config = dict(
    num_hidden_layers=8,
    hidden_size=320,
    n_experts=16,
    experts_per_token=2,
    d_expert=224,
    d_shared_expert=0,
    hidden_act='reglu',
    moe_layers=[1, 2, 3, 4, 5, 6, 7],
    router_score='softmax',
    normalize_top_k=False,
    routed_scale=1.0,
    balance_loss=0.00937,
    balance_bias=False,
    router_cosine_scale=14.0,
    router_bias=True,
    init_std_router=0.00655,
    lr_router=0.0012,
    vocab_size=22360,
    norm='layernorm',
    norm_eps=1e-05,
    tie_word_embeddings=False,
    optimizer='soap_variant',
    learning_rate=0.00445,
    beta1=0.95,
    beta2=0.99,
    batch_tokens=65536,
    max_seq_len=512,
    train_tokens=284600000,
    max_steps=4343,
    dataset='wikipedia_en',
)
Below are experts of layer 5 (counted from 0) of a mixture-of-experts language model. Rows are named router (the router's row for the expert), gate (a neuron's input weights, with its number), up (a neuron's input weights, with its number), down (a neuron's output weights, with its number) and show model dimensions 128-191. Each number is 128 + 24 x the weight over its row's rms, rounded and kept within 0 to 255. Numbers have three digits each.
Before each expert's rows: "gets" lists some tokens that make up at least twice as much of what it gets as of all text; "mostly gets" lists some tokens that are sent to it at least half of the time. This comes from a sample of Wikipedia text that the model never trained on. Tokens count by the router's weight.

# expert 15
gets: ".", "\n", " |", "'", ")", " ("
mostly gets: " ==", " ===", "\".", ".\"", "}", "'"
router:138110138086079103126158161174139148165114106108092090147148126132121102101125144149095098130139123104135140113155118136133141107172145125163104127097125144107157130063117139148113161136149101
gate0:144123123081135136124121096130105115110084143136105169150113127106128110133141135153148158164129130157088117086100087101129131142158139115117113158153115108164154136104098127140145131084121110
up0:111110142144145123111165139105151183123168117097162090148161142155114124124119106150102084126105083094126114138143171137091139125118134143133145118129119155138131110145147092132112132107151174
down0:122138150119140112094119111132138101085172132083115103161145153129124079124096123166112139156107153135153105148131123155095160146118128115117128107137125126122118154169120127160131123099129135
gate1:146171089136144170106139105113104154098164126116073106145137113158124096134136119126076133103151107132090125102147107170129130085138097138090108126163086133101114145132128139129108157118171144
up1:116112152128111144127122143101089110135172116082111160138145121211158142123130145150146137088206124111160139148141137138117137100116133108126139092142115108111104139133093112116167142098099194
down1:120124108120155141112128111153176114111128109094134139106167136129164119152101149106133103112112133139111094153115129112161100118133132141148143175119091080092142119168159142117157129099130084
gate2:164096154117140142159121166114113129153093082106140108131126149203145171127154133101175121107138120140100109107101087110119100119117114161169085097119140121111152114136124141123118075091117106
up2:111125112136115114115139091092139127112154181153105156138104093087116114116114146168115103151124130124163142154166177136137156140120134108072168154168122098119068144142154100114130189157143136
down2:130120123106105119144146114165095145140122112123102112144113144147134131102129109095164129100119138145124131136183124180107158120121169151143106149126178108120138148132098141128146114133141129
gate3:112158171130154143128168106135122162144117092117126087150139143170158120088144169134150134102098098079109166100133167119113140100129140165132138134147130092123136134131124112103138125154136122
up3:135157111144130076138153064169125154176150180157111093120146155153145157121148143109091101089189117119099142138133152139092116133150169136144144173089135179151150095180106075098112077091145123
down3:131135143149117108128103129124142110114110117121129124101088178163132174186127118123151128139142108170114137092133092119128120146110125089167157110136097101081144165109163116137136146098108141
gate4:157139134147122141125143129089146094131138123117151107082096093113108098121105165118120174129132108091115110159095157150149135165144176117091169141138120124125106116145126130161145160141119155
up4:168116136138140168114147145113144120134161097112151165129115113115083104155118157128087170145156134115133128122142141127130134126151079138090097139132130140091070080131101104137076167110153149
down4:094141101174128098122075138159144143088114150109149134120134149135140119117109134149170115159132112111092176139126112142107137075161058137116110133117147142112151135097170113118128143166114137
gate5:083133126102121139089136119096114131162142134124143148130143098126163124103156107125100150107162134111095179066132105126091096122171123090150162131130122093121102129143138157114137082131105140
up5:077168136082123128134152089146134130111101144138111163103141127088159094139135139112135159133121085151133141082159173101115124112139127155118095128119125158126126143111162139111116131118157127
down5:128106145145151087142140119096129113140115134134115119148118104159153132139102091149146102191103118156148093134107097096166124164124119157095179085092092120124126122161121140126123131112135081
gate6:145118116132156144121111095135089144100147194117110201095103138128136153130072128125086142137116130150168143096113124173177122100137129122141133094117108144103103147174147118121109127136149111
up6:107121085118133104125151132161140081138192128107072109151142106132142120145130120120148103088131094152156108151122124097106111119114181104155110136122122132112141116108109083117126153152075149
down6:152067140182100112145111081111148132141125139171138148109156125154102126128134086142146165150137082112119122172121071112121117101133136130149165116135103108086117147156119117152130138116060155
gate7:105149142131132141122155131106103079061132146164140118107150124100133131131116147106123124109125160110163115128142127120091151160083104108102135129140078116070108097191117117156122133133100105
up7:151109142133144165128126107147164150143162086138143127146124129178145165125143134103133151162084094140141142108129126145115154109143133137111123122122151142163155172108150089106137135166143155
down7:128147115149089103110115120143066142134141096105135139130131102098101139116126147148154164108140105123144161145147111085128147138122111118082121109089168166099126120144125144127132139153128134
gate8:136121117139128145144152141145112173128112126106134129176106100089113171166152090129155101157132150085126167127109120107125129132118144152159064092148168140081120142120129123109117115087139108
up8:126092132115123134115125109126063117153131132127136129148091153083106100112139157142143108135154133137159156096142110125128152133154105150124142141111101099093192104087134123114139143129129131
down8:111112107164134126155153110156147110134155151126124141109112114104096126110124146127141108148116124083145151106106163130094149149113108104127109115102124119162185102131134106148125083100107097
gate9:145092130084116102111130136136138094113110117131139110140086167153124174127132135149170136109158137177149119108111119103144155150172129135110137155174155160111119128104128116128102098159153155
up9:118121098100117065127123084133148117126083134110113136146108163108104157122146160120180139138185143181129135093117120087156152130162130149121120172157127119135096138085135148108104104130141141
down9:152125064092120097110182115130145131157103114167127140128115126123144105173142134121131119162131112111093140092117113138095150093117110158148087132135164116101118131135138116190124158128102091
gate10:149209088145143114140104095113139134128100122111151107112163097089122100126201140143139123099120123129090174081130113116162121149145116152110067162138101108134145113126085127149096107147132082
up10:109090147098132115094098128142089121149118162093114146136156126132152168113134112120144096116125148124161158122099103124150101114163115146172105159130103134139103114146110139093139119127146156
down10:075104106135138172129121106116102160173110168152147105160155151094101129111090144098134135095095177157134119122141111131123119122100099104116148124109163141150109144130148172112146156158132097
gate11:128106133115144182144125140132093120100119160116137084152075121127138075142117128111111092095159092114138105152100136160174171117129124160123128162107116148171131151174171130087131137126084117
up11:112155121122140173133116155156112109105110147114090090128115127103143133138171117108117091084182123093154122133115105153148111121151121162135120098122120164159107119146124100135105127148101134
down11:145116123099149114147126120120123115126142119126171172081126213172101132110095134165134136144172096157140165144216128134099122133121125138119136138122129076167123153128117138144114116092126143
gate12:109077133139143086108117086092099100085109130146141141138126108136153125165127107138208123141080122166140151116112074132134126163114134093133114112168163111112112131153133130082122101120109075
up12:099121107160115104123140148115096090101119122112125130088129110119144151159147126134188126155055140127126169147130086151117111131147136106128088120112114106090113091146122100144130111121120098
down12:123114129132082113123151118137142173114099119118167134151137061087084142127090148090146128113137136133145150121120118139114114122110121115162150125178124126117127148101141147100148149164162135
gate13:172104080151145104139098112127156123141169122102084084112153130137107115159129120108117148168178129164110142157157113140138083145102103128099135122132106153155142086126164114129104104130161090
up13:158159088101133089149110097134154154128145114122091104131111114137101105151148141117139142147160149165098123148148147125150067132091124113108095121093098176161127100112144113144099097160162083
down13:108153118111121119135108147121162150173139124108139127144152156174126143113137130112111115140163109151116143144136154161134159173124151103118128114168146167089165107103137100139174135157105119
gate14:130125051081146164154149138117165164142049155103134130119158081106138146153147111111093112167117110115144079144122102123134067112109090162161100128104163126102137168117116103114070130128112126
up14:120137071100128141162165158116154159123086127107143142123171076114143117151149106101086105141120118117154095116131118120119064123108081147171088100112156149090135166121136122162056120136142126
down14:136135135123109180107118116128147102083148146134098152142107160156148086106096129141090118076086118129119120123167099082143139139108125153144172136151124170120105098137134133111118101123104165
gate15:123115131135132130175149109101091085121114134147153119142154131083117128128098125147136139123159136119105128139128123130123162159128150110091174120165112114117128108131158123147162081153057173
up15:143152113154111115101092134106157150129114125139094155098124142190121158136143112141132149143133095146163148107119129134129130084089107153166091125126158130141152140136095156082086161083167103
down15:134121104089160094150121089109153101158150156072092129135123119141151073112165127148142160114143134122108095129141145096095121152146105171095142107076098112082102116139099103126137069137123130
gate16:139125121127151149125143102135144142130105109114131108163117157132113102155127147137139115133143129116096148132125157123119141176131126174092124109146176128126155060126147152128116143127129125
up16:128088104147139154108144114108166088156104163108133105093144106124139113135127151105126116103140153099080174167115168094138122156102160150125133165109167094159128132118122107119164129123141117
down16:117133103139098121147117100102124130126152122104106146140114122102217137132127109137122142107109164120193131125122131114133128139104145098201121124097085153156123164127137159112133129138132135
gate17:179119143107128081121150150139150107114114101135131137139157111122165112129109127120147115106116154137144149128111109120124101128124143125132109147148094185104116149139132108138136181089103098
up17:135121112136143183132154131169092133116123122135133139156094123129115144140149113123101131113129148132086099151106139105129124144114117131168102113129145157163135085150126159160088107134131082
down17:112128124141164135113074164108104117107125117109095132113141124122147131156150110126117132128091130109118116122153168157129116114170168153130138125143108130119181157105159161124125110145126101
gate18:137122141161114145162145164107112106149187157084116156117123123137143134100123167150149138125135144115129175138147154105141117141109120127117119136095123164090134068100120091110150179113106132
up18:111115091099120143115105099143152144123132123127139114166127120106106119155148102121118142108131127126123135079123104141128125064160131118149140113146129126184175164136121148084093120147156126
down18:111087113123066146100144191123123135108134128140107103120170117109141144122085092126137112142144109130132113080105125113118137149119125113173132115123142134150145175097131134157102141118100131
gate19:128138086145125162144073132098115116105133200162104141130144106105121126156128153139134099133146133152119116124087170063158128155086108085119136164151128121156126139171114156104132129185090127
up19:128149141123161129136167100155114161100131078120162128096099146147157124134101094137148170110123141147124152180143101160132111088143147187139089098083132136095134113128154088156149070096158158
down19:165191142118110097144092129111126102140113136121128125131103089127125105148113138107124136176155118172135078162151123135143120137121116152138115045133135116123147115128140110141161148146117115
gate20:117161152125122147094079135141128116113113150154079125127154135137119117127189116139145102135151134146086130129139138117144146126129143123120139116142119124122121134077114136102097125070124109
up20:127088111138129126154148099138131162130132129099156144113065112154138132132080119138176135133111124121177129137128155138116118154129109138140119132107139109156134124182152130152150133201126120
down20:144125151123098124099159125153162106110146144147146142127117100079130115123063079145112113138156094129129126100099167140142124114164157118136097119135120133095194153096098085147151103128115132
gate21:122139153150138170114115140183150111147142159175118117160107166130137105091149123128122108135121139091160129106100174140134138113124129100104100133140121108106127150120107133065157120125094126
up21:141145127153128199134141096156193122129109158157144137155146130172126114120127146086098138107154150098107135160084167132088126120114159096121133080144132136099145189116151147064131137135117108
down21:171101139111130153109180129148162156144129086150096138147100143141116092110102128087123135140147151106146123153120124131143155181148124124115151113104171106115072111109099144119167164117123111
gate22:113123096140086151131129121111141135173100146102099114176099099150126120112145105158107113158123117144125161150108160123118109148154067146112087110126117110150178183119084136117136128121106120
up22:128122130112130082129152101146115168156196122168138116158109117134110110139140129127103131131146086088131107142110119155124099095085180112141130124125136145126174108118163128127130122146167145
down22:159138112163134093100140197126110150137171144111097090090108135118139175113111135108125101104117123183153145142137151138111134119135124117130123161104138157140121105137126142151156126129140191
gate23:157083111125119130167136126139116092097139103161089164171123097108123061145135092141117172157147124167198148115100132162079086131111148085135133168184152131133144177111128135141106170123115122
up23:045137155131139126090128085113139169143162166110156110105106113119128174154094149115125126160098137101083136136142126122163121105144108118107133115141097111129134107145163112075147110115122137
down23:139148146092141117168127139150112142131081120111130095134171141126134131144102139146126139121131088091143113099109148113140100157132139124152123133114175154152140129174148146119185097112180112
gate24:135089117151131162118104150111094117118132135150130147151136116109155143146127152143175140151109086098129151104135131121139150157111115111136170134160096159137150113170138118079120189126081120
up24:129096092138113099121120152110098131128134089135122102140124124084137117104104187162130146141095078093159147107136124111124146124122120126134168167142090145144133122144148132083119197101082135
down24:123129144129141110135149150113144150130123154111130138133122129128172154154131138073073104166117095117131116079136106133135123166096146145144112135135115145092119135085134143157124109130122146
gate25:116170085129102112120147084116140101084141106139116121103157089100085131127106143126125140158138151098130121113165117117126138151108101087077127168135112135128161173103140108140124153167109108
up25:160099167112148129120132160140095144146157138150105106148111147113148143146141072142114099131129125126138120171110126115159122133135144163144092076102119097154117094163140098149135106095186094
down25:120148076125154163132159128080142167114171124134162138110107114147094094128108172115133161093147164151123144122136116120155146121127084135127173126088133132133125097095102142106132209136140137
gate26:103130128122143096103144130135100152123142107155164144105112141103150106148087084128158119127159137143149150108113151131112135112164131122149143129133112105142075089136138120084111091109093133
up26:101143092105130113108119134140119116137146138096095162172152134118128110122169167144140125163137098147130145092124130151132104125138108140134137152138135149162175088124155129125113171126148129
down26:141130100129121138112109121111129113119112128160130101108129100132113165119090126126091147142127169103116139154175096156133117129101130118137154129158142111118116115163124123137109141156143096
gate27:131115137146137145147083119128126105121151083091122131110144141141105112144117126105106169146140134130117087092105087100166153124130140139144123099163165150135086073146131126119124114128133137
up27:144115090140116147147129150145129108161137080083151088126124114161103115139121147104130114103169145088086089145141100064133123166121136167149113132136140163122094061126113153171086112132140096
down27:170127153129123120146131115102143139147126084147121099115144100150148141133119142143105119128129100134154110108116130120144150115131135130141139137140138151133105130137114135145182122146143125
gate28:149089153127144138093119118126104141131103155153124104162134135136122156129073152136122154110133147114194126122140136120173110135113096143180120126107143145150084127145124119113095148138168108
up28:149145103122137098114130138143146133126156139070154177113143133157131137142176118132176114132132093135093113115092114137076156119117120110111130123136122141098205175089132163137111155147093124
down28:098128074111129156122096082118114155124130150124131147120134164166122134141161164125135072115103114114095102155143132159137123106103100108121112134136119150091164137149117125162156130099100135
gate29:115158065102120121156117152086110130096130161125154118166125106096144125167134116086151108151133119142145112093138132136106150148125127118078153122159150109126118139162174128123114093139120161
up29:140105174143144146106111108124119104141115110122095117088137126158136143102133130162145158152141150125083148173132118136151093124105139136139162120089090115135133130102107129120156161102148066
down29:114137180129098101120175158168115116146144110093106153181117160149132128096139151113113086096123102159149120119132131114141138100162122136135145095126146140085144141137116092117135127174115164
gate30:169134123121133147172113119118114101129103132179117109160107129130092088083133119120112152136129135127125115097137155113134136155149097102101153149143175121085169175119117146141112120173128158
up30:094137121115121084078156085112136137106146124165134180112115146127126112103125153158121131156088107149151134112152141124109118080111165104147157161151132148152116074113177139123132116139084137
down30:124154114128067157189114163079141145171092140139122125116124108147141099149133139098142128107123168134129137122150162129113109127128125172077111165121114114159152125100114188181140140092128132
gate31:134099140144169122147159116119116151138153150120145100152134116133152106098149190145102159107154116132115134117130153130130083100139136144118123119179151111118102117118135068138132145145116119
up31:134168140106154125134113113115112107112106154130103147105135092104146114130127035106170109141070094157138085137114131157142204147143118165144162111103133115159169167143128194127098115143084142
down31:155133110130157140116130093149148147144112110137146133067173167106158132105114113137130145128131073063142168171167107153113123144150122136176170166122140158100106112094160106172098129143158128
gate32:186103084125119091120150143135105105176141078136136135134123162145105120129126092129143125090136136100098150128153111115088117148148139146116132131093136182067078118111096142116103112139105163
up32:137138093126125108136157154130093117133121106151162147133126152147127135119125140135151123094143166091104169128151129119102111158146104153113132129078126155089102138117096144119129114166086178
down32:115132150109101138133143103117124116155104108126133119124117144081086159115151117136138150125111128110141106076123148133167116117126112117141112130090143114146128120117141118151084149096144142
gate33:155167147138130141139137136122123125124132152130150155112156118078152149151177122127153141118149125126143153138093119098134126142138126106133118109142138138096080125124110158198137063141136165
up33:092104115120126090125104122111158128113138132132093096117123128159101126106086096125129149179096113120131093087170115140118142134101133101105150136127119120180152142143155134056127170132132089
down33:145142139133077144132126103125134107118116159124149158104099187110137123101093107135122110120121121096124081114186115147145115152107122107135145135169095151098123129120138136161113123092125111
gate34:088172120124090141088115139105142104142108167121083143130153100120145076101115119132105105124110124139142132085097185116109129145099057097103133153173125098139130155132129189125138133161108114
up34:139098124128154140151094132158096146100147157137134123118080138153143173131165120107167143177135166153132106183147108171134128115156137161131095149131109150082086113133107086110118085055090155
down34:160145141083120101145114133116102137100116115125149142144168111129111140127107108131124142157141139131164119115129160137110079098109136164124153117125115128157113135121128132141096114144133116
gate35:175171096148116181147108155111129133170102119143096131136151121123136090121076158122081124075138133129116119147096157139139103137069116109129133108119103141116124132137136168124094137097154108
up35:139103160161161133117133096111147115121171112112169125093085125114149128159121102088151119074149135117128094131155130147198114151130140123138149163118124129156129138146174132107153122071122143
down35:148128130136112163170156129113148144095168115168174132088148104117119135149080146186149107141112090140179107108136126094117130142115114136103113136110132103098106152122155134111107139138168129
gate36:123110136126173128127129111146090090121103115146141104185112156118119117143133135130138116111120119150140157126108183143126120132128089142067143111139128145165128165151106130118116141103123105
up36:153162086127117155107102131129104100127099123137123122108129131110114091147102137127125152122134174161094123073094108140162109146122059124116142116091071116162097135118116142140143109159110128
down36:149119137103154092147089156128108161133141131095122148155117131154097097154140144139122141117078115165140138124102131112145099130144093134126153113100149114166161073142137128128107149106136124
gate37:153114113117118142100135096108135110143085120124140132171118127178100111121153136142132147100115063185107180107159157116160109125145123128133155174148128110095139154110104114156119115139130141
up37:103148172109100162169119161137098148126119150103103140143093144107127096133120096115144135159114155086135091113106124204114140093147151114157082096110123110165157126127128142087153120128151135
down37:113087129187130125127139123141166177136189172147162149112134145111159120115105147163095152147142127102131178143146150158105161112098075149121158126143123127123110091115154136109112139096148123
gate38:101087113165124135112088132095062132130133175121160102116114116114134117129129117115130175122125125126154177128151092177101128106127120152111130149138136122106106153123116122136138139122126096
up38:161162135108137112123158109160182123144149085126126156156127146126128118136129144147131076139142145125131118109113179096131128129128132105128117123142138088109159127164154116130113096133148151
down38:148073159125160170140121140118118106121124120130107153076096128132115130158125152059121139125102129147101133087095143102107090108159137103132118140149126138164155156116116130137129142102168131
gate39:111169092095113092138141150117093134122139119133117143143158131065100093144077095151155155150118154150170136113112131131124083140102149117113117112137103183145168127100119104085102128088114137
up39:131132104101132080109135138121098116136119114152128105158152131084117082147077109170134137123125155127143132113112139136113103149129168140108139112169104173123140139129122095115097114073120133
down39:142116117140131100172123111108109137105122115109095135124112090120079074158121101125117187143112122104128143119118156183167134134091100130160138136134099171144111112144090115136165138126099128
gate40:114104143139129174119106118132124118099132102114132158137139106131122127126140166119128148123149114129114137117145117173119163138140144127095134124163150119124132095143163104146111135137141178
up40:152087102105132094139162159128137131129069134196107149148068129072102083110143133168109110135156157144110125112139131103085124133121114151178143161136124149136161126107110158114074118121130121
down40:161131102104127114150203112129125137151072157112110106159146109141134112125109155135134136136109131118117125095122171158143157132128127140107095109142106124123146160120155124130090140144142116
gate41:119156190162120113187116127137158138122130119149174141137130146170137156117107189148119157118148085109105116151129107156102111138126098101113112093126130138072145123146118100113135130148133122
up41:118144139142151126146116120123136148121083110133174131134165104164139133141127148149140165140165071112118116128111100092116101153108104111121138080123137097090115128140164104090094140125169099
down41:139123167109150101087126156147161132137091135169145138143164136131096166130133123114110154098155088139104145100162113149114141121110096099121078126140100128119133153153191139146091071113139111
gate42:141132139146106126124141113112161132141115102131117177128160133168086112102077152136110126105183108127140152113127151100107116121104120086137196121144094093141147142101099112093142143074153150
up42:129115120094117136184072156122113111094126120084086118164111149103166115146167111131102107164085137143116105145136093131162142133141109127137112146109122151131142129145129130149114119124114106
down42:124146131119144141146120156096107116136117129120098090117141157177128125160137085104121135135103090107170102155122126105140157151149161106136116119104108128084150088123096105139095157094128169
gate43:193130166127161100143078128137168138175150153103125131157164121159143114116132143118155094094110151142110113142076094140109093129122154118141132100138133116115120131133109116123123121131178106
up43:097111140157121174125186117118103115074126096151105119087110171124128157143111096127118148136121132096168174130143140140145176098144130144128131118151137152120113111148117111137105132132130126
down43:117110119145131094120168127134100130138105161166121130111117130103131138146134143125112120150139151123117127145086160117138148157118153112133129138103132116136114139150208162110159108107149126
gate44:147141106161139107096096134124160169115122171140128128128124064134116123119137147137156106183139133102130115110157169100129129168111134121089123104141132137121141136123142104135100169129118135
up44:150116087150113116131097119131167151156082148137144104155134080120090160092122094154150123118136138118120113121137152091140160138099127157143118088129114127120142145104140095114131152114159145
down44:103173121142105132160109115110136103140091140109147074135132122147111162145172123153109136139124170100131131137171095143128104164101144122072138109129166129113118109103118114132141143100110090
gate45:109126133157152110167131104119143149077116109153110137166074125088095118157122124112104112140160100142119129075136123106149113126114082133138110134137107119131151117124135123145136167150101135
up45:138124143113142144153118119138093189125107116088110109118151158154133106108132086162168112139115143145163143128119126094118170112148130137148126124124110143150131167117121090118142116104108126
down45:116104111154151183120090122118127120081106098129169109133125114205151124112072115115099156108083157101126186139143128165126100123138110133134124155144139107143111112130077098145082092122115177
gate46:120154123154130121144112131091108089093167129142134155145132113130135187174127092131155127110141125183155156111113133105122066125104118087089114100165107105115161128146094127103116135127104101
up46:135130151133115123133143157163134112095129106117144117122091130127145112170144113154152128101136126146135122137100162147135094122121128106101160118136101118138159107118109143128138137110128123
down46:079129107092083143126093183113124058145141128125114129144108148116143159161101122114082161107115110166105153138163125123122126134143152073158109157111151140096153130155159156160138112114145143
gate47:161182099107140167097123123108128152091148120151159127117166055149145152135135140154129142126093085099145155138129107097068109127113096110076144106165147123121159115120138103100130147149105140
up47:096081121142108044127092121153120093158096144121114121144104184118137161104137148110144151165109174196120118132162154163173146122143134115133103169083094135109128144159130138130161095111126117
down47:142136138157122088118115128137134161128114155101161104137117130098102159122145122115156165135104123116109150133137134176106133143150059129115132125134120176161131091140119124152091150126151102
gate48:124112114140129146111148115118130127121158128154117157121136114107112123108076097125124107136135112122163128124137103159168154135117094095107130133142181107156119131141161135117137123154085157
up48:158114107149125152124144096118151089107130149121129155098153133110097121114077095097116090097158127134172124130155057151157158136131130098089137142146165113144140129136138166141135093113102127
down48:153135135175132135115142102145118127126149152122126109140089117136109127091119097131149125134101132193084143138129126091164143095121143122132101085122090100106118133108127128131136126110167112
gate49:110106130131130159086130146114121119120139092111119073158111137150141150145137149160103135132105103109145138106126139108148208139136149138133124147183133146158116095123130114071116198143106151
up49:147126068087097161130145094091161123147111176105119155112148139110105094160098149123122118107189152120124148111154107133130156153112140121154064105121114142103141134148095149121091135092159134
down49:211096118096153131091128096129090142134128156128089154121098101105103151148103123092110119164147119135115088114094091106187144129127125109112115119159164131133110081169112105089132117135130138
gate50:146141102165124148125100120109108137144127146160133135158104118107085091104168150135083134148149119143102147103139145167111098153148160059100156129148144125160117151098151190130149157131104115
up50:124127118176116150159086120104115110125124146155116106129147133074073096082157168161118146139123153146153140151127164164091118150147126093085120120173146111154086149110143177177141158129134102
down50:133129104136118133147105098140122101146150118117114122134090159163209150132164119078108131156111124114138129139129122124140109120183140161120171085095142113174109078139127114121157141132114085
gate51:100159116152108117167108127107107106100121089090167148150128132138143126126111082153128139129141089109126142123128133139124119144105092125145161131142151105105147137158115124139141135178110196
up51:140094131119164117134147158163146143143107162113112099128111109163152132138126142126120136123098157138123158086159124133114097105135119130124094129098100126171102139142159131161118127075119115
down51:126118137146194093161136159122114166150167128135123137148085109131149101097129138102124108105104137114161100139168130115109125096144107162157135120095165075104100132156143149125075085169134073
gate52:162107084136118154133114111127137118154135117081114106125110122148140133146078079117131147126145087133133103163113144131114144126133110141123140127113116115147157134156151087103136146149178113
up52:138127150072135109147128120122143126132111159162113154125175108134117125131092189131099144111128148127139140126131130128173091135107129099145125124136127096091106152112082138143114046104119128
down52:075130125124148144133162165109142140132085133132125097139087143138105136117132113105107124155109144127117110121118176117167137155082101127100078127149135137108149120107125161127087108131132126
gate53:136082133143147101134078116077081099137119142174117064126075159133143122134067125140179105149131136107154148139153142110118142111134126127124164142155131111179094125138135132130076122073086138
up53:114084087127146079116144103088149098108156151141116128109089153093158142145089133114144134157130125145142150147153125118151140125129152146094149168156111159123119107109156096106091111102154134
down53:126168105099142103135153153126122140123128152115098142104149151091167159117140080164158100097104127096136127142120168143134138122174107131127121091137106142135113114148140127133110106140124096
gate54:128114132122134107095102094154132148120178125075111135172083133093143170133135105133147137104126150174110150174130134109156110109171173135146151147123152128125144121115142102112122136129145101
up54:127150149116118134138167153116097146105102098144156135096159136176140077128097126127107090149150145099144117125122117121110145127118088141099173114096117132146137138135142152136142143106152162
down54:138094136103137135121139080113135115134137107126164148124114101101094149123115102147133131131142121121119160129178111107135091123097143090178163143120135131133149126122136157113153141167125152
gate55:150110131100134142123167155178143169139107180140127094147146083110141114123135145086086108107161084081103092134106142099127103135148130147127183180143167121105106105152147066143113133117092115
up55:099137114113132134132125098076080117137130081126173161115111141139106141135103102142170160143061154168151171125140157158128123131101137082125097115142143120153151163120143167096107112142144150
down55:112110147147148092096104128108169150134111093116128145133128107138154170098127124132091107123102186091125109147138106128169102100152098121150169137117125162135103103092129124141107091069110145
gate56:136140144133124121116109152109128144117145181137116125107174120147141155139153082171179116125090121159157131144120150110114110132125103116136113105152116108102121120122109114085084117114151125
up56:128150152106139101124101132109118168116148168145112115114153102158125174131173112157185109127078130158139108138134130105106098112128108112143096084134107123084133113120119121118097127132163137
down56:118159168134105153122163131121090101108134144127105146124135111128136133124110149132112078141177115109131123099161112114112122159123154154106107121087103112164125135115100155142167059128139115
gate57:101114088130160145091132165105067120071129153102132136141125124132146126138148153095172167159122161126137156110133143063148134129098135117132130116167131093125110100153189156080131191147099120
up57:144132171111111107166167093140159117149124131156150129101094115148099125157110098140112091111115115159163077172110134155104130122129129129135119118099157155142135174119117106203118085145166126
down57:129161113166122137107116119168179090119119157118116183084108113081113116136125097128135112122104149127100133151112117086104144129121132128148117118155130152162120112150143098129156112138108135
gate58:111089136106153100144125139128099141166200116122131087120109127092145127151121131150122128068131109106162119132113106142114152126107124140074132081180101114160087112128148078120106141083085130
up58:127116116077128099149147120118130089148155086112145061130112156140126163137134169130143156106104129130140101199125136103070119131120192105122118116147145135168130094137150138099167096096116110
down58:113093120127093190119171110087135153126130142064145123132062081143126154147123178121105131143115130122124155124135130150165149085145141157129133122116145152129144157117134123166101161105183121
gate59:113112078103123105122131116109088129133124135147104134164145150089117123150132118173133144111115142135137157094098159166117094157103117143154132137136091137151137089145115128125119127132113110
up59:100102132099142130144126130120076130131123092134133146106119078135151085183107154126143115141111117174113113090126107091173116106148063125090116113130124116157123118127125171101126119128161129
down59:118149126164154160107119170173147133108133110130123114136135100137157151142109179153126137122102119105157126186137119134134175104117113093134128164143154117132089102133086126166172131098110186
gate60:104148067097139127056106088123106124144162106101138161102126114119120125131138118151099123142099139141182108133115113167108138157126134110105138119124123180174165132124141158151124126165104157
up60:143135161171129126169122138136123129090110158181142117175142157133142120112108132132115112088167125138079199096112103116142106097127114125133134163137122085124121133155100100100137125083125081
down60:152133120117119147155143136116108114144114096151123109156142128095112109155105116106132090109100142096156154090149134107135141148134129102124138101110144113150131106111170099083128113158121143
gate61:137148113185147130144125140175163120113139122172107095109160146111123103152124141139143127110122103104128162170147123172134111136131164151103093129115146185132112118132122116142105119137139133
up61:183138118096157129126123107167136159116103160076145161131106137160128165117182139111137132144159118138105115152125097116099113148138134131119137091140168100107148156110101129121088143111132138
down61:168119126115152115089137206109103139180109104150114180133130109109087097144139121125124100146126126110116114110109136127121126080138117120148089130111144091128137125145141123142196144171146125
gate62:115145115111102152115099117129111131151120161090085091096118139095129132095120135109137153095109128120115138101112055137175155111170146152118108098156124170127117099129105121146176093091151151
up62:151142125109124079094139107133149149156142132115094169124179103093147104110134173155139117135137159122145144137090117163139121127108145114138118162085125123123138169140113138107128138159134087
down62:115119102112179179104111104100108154102141117166157079125146132101120118117128110072130129145131095128103110156142140083127104135132090186159150140119103112152125114127152134121106136171112141
gate63:151115120154129088180075144149163115122073178101113107113110167132112156098113121127140091137182145117164098094113106113126195132138129129127162132128099096129126140143182132107162083126144118
up63:142104132121127061109105144132155091110111166142132138131124154102108172115133121144147116110152099118155111069099098123091170102179132119139153147112126099122132181126166140093138108167130098
down63:187150106165130128184094150111136096093134134120130139127079163173121141086116109092117148096115112081133139141138151143097116123145111142132158171170078136120123143124083136158118132169120147
gate64:117145129114078141116103164133123169117132092120127123107130135125118103121113118145105123134166117110127141140126182156133168074135122142159091138134145097099078091117101111092152127125122121
up64:091111098097117148151130177148135163104124084095111098109078140076125147153123120111108113148137128115122109169127142119140150133113150124136097102121139129095123121161163138109164126116150141
down64:160119092138136133156109122121071130126110100152120173143118107136068115128115151126133127123104165115094134140130143113125128135126142127132086195119173114141164136145128114124116105134136107
gate65:155108098147118169158132144140142070101106095131138121106139116108126154144146134141106094169123125141160142147134128121142098137137131191103175141127126139119138175107105136103115137114134136
up65:124149153148087110154142129121172085112176120109172151119148122119131115135129140122106111127104146122136143158135149093102168091116153137126150161117151168104138125132105143112147123072111170
down65:092135138112149137133155136128148150097119090145156107117147120159172172095158169169122146126130108144126115146101111120112149082158167153155103134123148166084141139130062120116119145130139142